Experts of a small language model.
Training: a variant of Adam for the experts, 629M tokens, 4802 steps.
Below are experts of layer 5 (counted from 0) of a mixture-of-experts language model. Rows are named router (the router's row for the expert) and show model dimensions 0-255. Each number is 128 + 24 x the weight over its row's rms, rounded and kept within 0 to 255. Numbers have three digits each.
After each expert's rows: a language model's description of what the expert responds to. This comes from a sample of Wikipedia text that the model never trained on.

# expert 10
router:109113110085176074134137141172133096141120128103105139121142133131142100121133160147125165074120134102112054118042123142122109123118143164152149133116155152122139121116135128148132095166109130136119131128143136114112158121103128136115102137077101143125129163152187126112156150087110108100140168087168126115120129125113156142136114111121178095105124119095125118093128143155123130121135150180135109078110120124082091132149134127152097143136128132124133146107157098148099109145146128111126104101127136133117142098118121135126152094136125127110114131103107105101113117124169142137096105169127153145110092095102111121157150150155141101111112105110163093203124146121035127111091112125105124105108123119139137106132132176137083179121115123163159145145148158102118116142141128
Ordinals and superlatives. Ordinal words and suffixes like third, second, 5th, 2nd, superlatives like highest, newest, plus table bars and hyphens in numeric text.

# expert 24
router:109126127143120125132090121140135146162096103135156123123130142141096174103138105146120134104135146104110105121140124116146167126109132096116161142117139155116138138196096080116159091115139160100133107125113113177155088132147109142159134120126111143095112168130100108157130116133123126147106143137091152159108120117119104122137163102072118108090121115140113122160109134164138109107146170160114107124165075085153142136163117108135121115113134135150146140133140154175125120104112117122113100087162118118122189130136085128116170155114127107116169147129145133087130126106089151143141145188114127078112152110135135162101113123093111109163144158193083139139157143163075163125132130122137096101084118106095139110128131198122114159145146098105145144122153157116155083107121145
Copulas and possessive s. Forms of be, have and modals after a subject (was, is, were, been, would) and possessive 's after names.

# expert 43
router:146128065112155123141148152094102122137122132113169139145151122143157127112153150150111110110129118129110123146118138115116091111125148129146134169130170142154167120126076125118111137122081136118159161113125143095109125112099154170081152122138116163129108127118144140102139110139086152127133121125084123125072122148109128141156191105140157125156141156121136140113127139122123090110123136157109094102129047109148147106061169054125128096131133172146115118146089092147105092109143142117132133102106119090108111110160140121093116121093137154097167113133090155183156156122124163197142135128151121134137131088130092130119125146164138158157098135118137096120167100127112137110121182169126137162111124106105163117138114123152116124173121140134136100115153155102141125129120133
Numeric punctuation and symbols. Decimal points, thousands commas, colons, dashes and currency or math symbols placed right after a digit, such as 1.87, $, £, ^{.

# expert 44
router:122136139132166145114165105133135149132116170095151103127192178119154158138117150113117126155121103183114170175182117147120128147112106131142152126084123090142147117096116099080120135133098102129176121129163129128118127110086162137155145115121126106084147127121125157114116157135118127098107122141091175113103111143101153123083126165158151152148080131150140093114119129163125103123148148161178143135115127142123115129119136110175097095133144119106169123153102091126166137141137131094119139089104131126109108087137159079160105128149126148123126141172126135171138160159165109120115145099148095153110122108108101101117101119086126156140146115121142147112135149170203114139104145136133150146144151140115150125092107161133157138116096124131163148108156126092142106071119131
Name-opening syllables. First syllables of capitalized personal or place names at a name's start, like Har-ishchandra, Lut-fiyar, Kar-sten, Mor, Ash.

# expert 46
router:126158141147130154085167161150119149152137160110158116108137119133159114121130144115143156157123127136120143128103175143114140138104088158116141143074141080138127115100074145121146138093094158114159178145148114097114088104115158132136140089143093111139175106118126167116137153116129137121106127145092164126126136124143166105109134132150167142123100171195162149117145113089112130143122146104114094138113119148138095148063127135151125111148145149140139118130130123131146135172158119094139098093124158114140115161130129151183136172116079120169132097143149129121123120129135119120120130061164120127146148132097137088131132148123091089095178118140173117140105153151190132133111124107132145164118116129143158150101157170153137141141068159163131157106141139139125098151126135
First names and proper adjectives. Given names and initial words of proper names, like John, William, Thomas, Sir, plus British, American, and place names such as Ohio.

# expert 26
router:135157115149130133108151154116112129140097194129115127136125126113133124118159080106133110112126112159129153076154140156154113125126124111132158201141145125130104162132095115134120172117100110122105129112107105131133119160131106125106127083160141150148138146128081186111129156132100123048142147133112088089138100126098124138133143120160133099108112137154143134081096172100081135141098154105095135119105112156122128187073126104096128143109146155104127118171135140172147131074147113108154128149092101126113118097118111105146105129142120154127119164182104155133121161145115152154133150124121103116084110089111095081139151105106129139118124124141128106119108120105154172157153151111103159154137112123140097111108140149144184120134134128095124122095136101131171137100168146
Lowercase word starts. Opening pieces of lowercase words after brackets, quotes or commas, like res-urrection, ed-itors, pp, sc-epters, plus occasional film and year pieces.

# expert 9
router:128099136148124157121153141116099096100100147139117091148155120119110150152145142101138157135149111152175107131081134137091121117143141096112132130131123133138140144158093137085153128125134136136105145119106119117082119111143094146149128154145138157119126137166148081127168105149150108125146120119125093069132111160158165146177155099092121098184137122115116154121179157130148139115156122125130115157151145085131141174125121177107127133111142104155130122119142115113130137112110123131110129112141160137143144123122119126128116122111119113095087127093132124167112123122108110136186129109044182120080101172203165150104113102110132128108099124129114117097146127121149119151161133138086107179152137129138121164153082068131152115140149145152098091166106148112115147116125177
Death and life events. Biographical verbs and time words after he/she or before a date, such as died, death, suffered, until, before, spent.

# expert 7
router:099121128138112164106080149152166117160114125129147106128153092119183126113148171092132114172119113131160147131138150130128097106083102127094151105143109160096150121182086110082165122157122141161167132130101085172143121163139136119125126114146148117192125128131087160141123148105102116157128129117138180107131113141108092153144122114125137102119132131117126111124078174153155116141089081137164088110100128135100100138098134101121142139135150146123125135185130129131102118098157158131160097141124138128140120089107120106129108143120136184123160143109143125146145132091123117136116163129114125128156126136155131148197132118116155134089116129101140133099114151095094161130109167112104083115124131118172137095151173129152188114119147178119136136101121121125126116163109092
Name-initial continuations. Word pieces completing a proper name after its first letter or syllable, plus short words like he, it, San, such as N-endo, R-endezvous.

# expert 49
router:074121114099117161121105129091115147145126083110181110153090134109146084081116139128140125081122131165128113144128146131119102096076108129142127176150125109166160096149097131138149128111097130153108110117111127151090093124133061128092139106137102148174150135137101167144104170167118131114133115154112123105145123148106096151124111117141129137113080120120135132134102085118111119076108114122146088107111145131108133147143119099161139087130154145129147173162096150140127133071128121128106086190126081142119153112129185122096108121151128153124118104140127164156138131156164141105115097120135119122148131128076116136114168096124136107088072110126137164119126134131128135122142127119098143105159171137137136108160111138137150111130182141103126077103156117120170127108135124
Name and word starts. Early pieces of capitalized names and words, often in tables or lists, such as New, North, Good, Red, Pro-sp-erous.

# expert 59
router:152142126140103124121125137115116139143147090130071155091107147100074132111147151120139132138115120121099114146105112132101103096122121109125116081138169138097153117168134105125164076132110145127152104104099128150140136141134094117085114124145136148153133172110091154150117124139129145128132122146115147150090088124102100165126141108100103110093140080116121129134127094102129163138138140144136099126162149133119180135095096122119167125131147133113149109087150142137132145073108129103173080096174074142106148126135142127151152135137119083081187113122150111127134097099136140116164149115105138115148146147136153142151114164115087106078109131103110110097135135170100095164139145087163142167076104132137128104161142158146126143167125172112080091123163132143124160094126147
List bullet dashes. Dash bullets at the start of infobox or list lines, such as - Location:, - Order:, - CAS Number:; also place-name endings like -ham, -berg.

# expert 54
router:144153143116145103133167154157130098138089127154144143148052126117143187118152091128151102147120161146103128148127156176123143156111157120116161133112159112128157118111086110156131159095150144157097160084158157112133176158172097146098154138125161117123132109135113135115122139117139130137120139133112113110139112123131125112134112163202134142089122159129110112114124142125127147143085106103140122165101158140136122151096057131137126139175112163125137160116147119123110133135166099104138115147154141137117097126128091084196161153091124121171114181163106141118150110135102139151133169106159155115100087159123127108118154118132150132132105147136155108140097111115113110128123113126112105151121130138129121146117151117135163108103116092101132090180139139157075164091149148
Descriptive adjectives before nouns. Adjectives and title words before a noun in biographies and organization names, such as general, international, federal, former, American.

# expert 52
router:149158121129098155097125136133120155146164109152168054103131146117117126116097099099126131140111095081127131144106103099079145108138099114107149122166152122165133116119140107100154138111057123135126109159099131106139104136155106151142139089165135117149137136146121104143120143152121142133172116135089107143141124085140141143123168089147117145109130131123113129139147167123147153110127145100104115141126158161165160112076136156131118083097146121135149100120129131147124144126137129135172126113080135146123166130138138147123169123066120135119173099106149141120108094138109154154146165165112148140131124103136116147137131149149145187167153137148106092112106130147165129160137115112154120088111077122170117117155065115107160114157149117105065102168138088108151135104093128
Commas after place names. Commas and connectives following place names, like Adams County, Ohio or Inglewood, California, plus in, near, and parentheses after locations.

# expert 50
router:115141124111179145143112136141135127100119130150122132120138077169112114128140127109113117078134086134135084120110130113148117166124149161101134106101104106142112134154116093133155187094098141144117137111082105114164122163140125125136087100136149117144113120145042107111118169123116098070146125137120119122140142104090141111134137124082135124095121112110091120112103192131133160140131120117130098115129118161139124170121125157139104106142130162109119112127132193119124148088114127115115139172127116154107104180152103085131087161112112122135116164107126149165150166181092143189123111108091106103110134125127105101155154138146144126109123127127104159118146147158140088195125148147143145139139142122124141126130153121140173168141123091121112085112116144165106140110170143
Sentence-opening The/was. The at title or sentence starts, plus was, been and infobox labels such as Starring, Occupation, Binomial, Sir.

# expert 23
router:065102177125122124124149107108121097156090113127134137118135133098130121126152163110109141121125116150116135096116114123105101139163110117112135129138140070133089103127175087155140147076095118117150166170134117106131116159133111127101116154133114092142168117146134127104136138138160100130129123164105161105136138105131141139124097109181140190082150138128150157108084138112148113118106170120098093113130131118107153117132119110137118078132205142121137146114120103131150152107089081172131102195132109131088104101099150116116129131141117082120096093103114151133122123115099097129128129108080143107130142150094100113106146130135117123144132082106124082148089185132132112156135132115185129091123138149118135114162127150112120180117118087117169107151156115117127145152112134
Sports career infoboxes. Separators and words in athlete career lists and squad tables, such as the colon after 2017–2020, table pipes, Medal record, Premier, Liga.

# expert 51
router:131138093108138120121138143071085129103100133128146130175098094113135132155170165121156146123121177166160135108151137143134106111068141084131173133138138156140151149135100131104149162111086132134107101131112151145111120134163125149155112148144104180154103165074150164157141109082094119137114131107109149106145093142124141116147158126119131112129159120124103151152124105143101122127133152136135137102109120136092112166137085111118144143083124137141172131127175117108120116138091107084137118176143101106148109091126065098175104122161143173119110117136104167156124159123174116152150126105146181093118131131126132151095131142114095106154115142141149124156111100116091123119114120143102119141097088119117140086148120108140133129188120082116103163086113145129143135110130134
Possessive determiners. Possessive words and 's before a noun, mainly his, her, their, its, whose, as in had his workshop, Ashgabat's stadium.

# expert 30
router:160109115102089134126120121144087141138108102095130116127148150146140191139090088158135121100158178119153110136108139140122169102112122141145165095114112100114120114055116062114101111132076133096146133152108118104129146132122111112139151131140105099130148165109130158104129119099125112118112169132123080140126129113155170123117137137103185116140130144140083114072097151095131123118134129147116093139122161113150115114130129101134177126126132072135138100109131114063108152126145148143126161104123121128146146175102135144160157128152120126089110070098129159126100138123117123167100129145116133119143124097107140143128165122147139128100174122118131154150166116102178116163081110174156121081134119124114156112132127137126139130123172090132117162101133176161138156150120108
Taxonomy and species text. Words in biological taxonomy boxes and species stubs, such as described, species, genus, colons after Clade or Tribe, and taxon name pieces.

# expert 20
router:138123122154148149135131154093131115113098099114185165153105112101163119132141167132139123178152139141091117144171185141163129165115152128070145162135124109114163135094096152118121164152111134108132120121137108122117132123131122173138103134137106124176135163133083117094137162113084138112095145152134137092125152138115120146143168141131135121101119113145133140124094149133120096151077087135149096099112112145139127121094113116148126098130127150170143161119084132100150064120115141122100141156118120115089092136145139099157074188100115126164125156171093130115134138146127121130182116102157105130126125120118105104104189126137072153068110138133164146096138143140151137141141144129133109150141146148125166123111154133175138114144082108132116143114130090118138104098154134
Title and name words. Capitalized whole words opening titles, first names or table headers, as in Street Hawk, Party, Raj Kapoor, Silver, Super High Roller.

# expert 17
router:110116107096078119133141125100109108126137105149154139114133148147131088117161118129080116114155128103139068176125092099137109127092114109151125134163132147134131120148127089165168168136087160111128145152124108176150113170156116178115154137114124153171141157133127149109142129139117135142115140156125138116124127193132183084135141120126112115151172138132113137151121108136137097106166138078102153099168109089119171099133104103132155142096173126114112137112151150146104142139148117134112065140173100150115117181172147098107144108115124102077136123076162122117142148142108150101144134143114160114106109148089128118109157163123131116177147129158098130079162127129090130125085122094137101139127134111147165116119137146124125154133151124110117111137105157165123125113087131
Opening parentheses. Opening parenthesis after a name or title, introducing dates, birth years, clubs or disambiguators, such as (born 1997), (band), (drums); also title equals signs.

# expert 14
router:109116156132164122098131145108120122122115166123123116077172117112167140094139167099135118170090070164111144143134102147125123114135125144133157160137104125149135104117120112105168092150117082116189072146141116116088137085099131115115110093139101117130136136151110149142070136120126113117138094151138147130149170106112132155140136166092119116081113130105143117158092112091128093106116121167106118136121133135138116095115123139169091136139193139140173160137116128071161080111141114103126103157126142117105101080147159127119095137149128156107150167138142114130109182111146120158133146097152099130168145125116111154110106127136148126150126076113168161134126102135177101140130169159089136157136166146133151156091126137144156150119125145133148136131145138103140121092126143
Initial capital letters. Single capitals or capital pairs that open a proper noun, often foreign place names or table codes, as in N-appanee, Ch-essOK, W-achovia.

# expert 63
router:149112103124154126142123116190103147110117110102138129130161166118097111148113104172119111148133124068154134125141142110136128127111129113134122157133095154123138139104095111140105129132105109144154118121166150098115147099107101117148128093129141170107134143153146124077135130131117157067115174128162080149072133135128127116172140134110162110144090137172130106104164147163117151118118094142161188102125121118142115138134176162153126206132109124135140123149121166139118140116163127091105127099103125112072125144124104165138162146166152143114133145103104141141156136180136140182129128167154088104110134080091109127102150111121147103112116105149117155131112158111140158125100125128114117115151172130104139138093125156137159135157073138161134110138158102111107125128152175
Word-initial fragments. Opening pieces of longer, often technical words split by the tokenizer: cr(acks), dis, trans, comp, clust(ering), fl(ammable), defin(ed).

# expert 42
router:106130153115133157129112105133117142078136143139160078130146136112117106100133132116122112141127092164088143130146120136146143140129100134098116098126098120144172118186099109100106138094124090113164121108127087142107112160130089141137129145163117123154115116083091061178121155128122100090137070119081103115164148143151123137097142155115102120107152129155099112181117175147115121118105126122116104092154155115137110114103114168142085094082149136106147145114095175143128135146146117121157117123110118177155129108153144145169133104122137173138153152138136116136083136113147111110143117138110106161135107133143151145165097124102153148107128160088175155089121124110183105140158096141105119178125109133128122116114125127174120078106142145109117148142148138142150177108140110
Name-initial syllables. Early syllables of personal and place names, often after a capital initial, such as K-esh-el, Ker-k-dijk, Tol-kien, Kwa-Z-ulu.

# expert 61
router:116116121107145155173126157159165186115096104153193175167149110158113117150142163160151153134164158151096100141115113175158130154089099128125164125145132114131138149113130124128126106100114137151115126181142133138100130169092113114134106171120091132170127218155147160106156113104151115152143144130154127104128159121143080150100136107137141099091107125116141142126118115117130098095089134097090118136120114131134092185162147095137133085140151140106166148156111144172103101118100113134124160096141125150117110144165163126116092135119155126095096163114113113103137122150135113118166119114105145116107124127157131149122101112141108138114128149087153127124117134121149138133139155144110096135110104129153133089167110115136114077107130112134121197097095112136116115143124134
Abbreviations and mid-word fragments. Mid-word pieces and abbreviations, such as Ct in legal citations, MPC in minor planet tables, and fragments like ic, ul, Catal.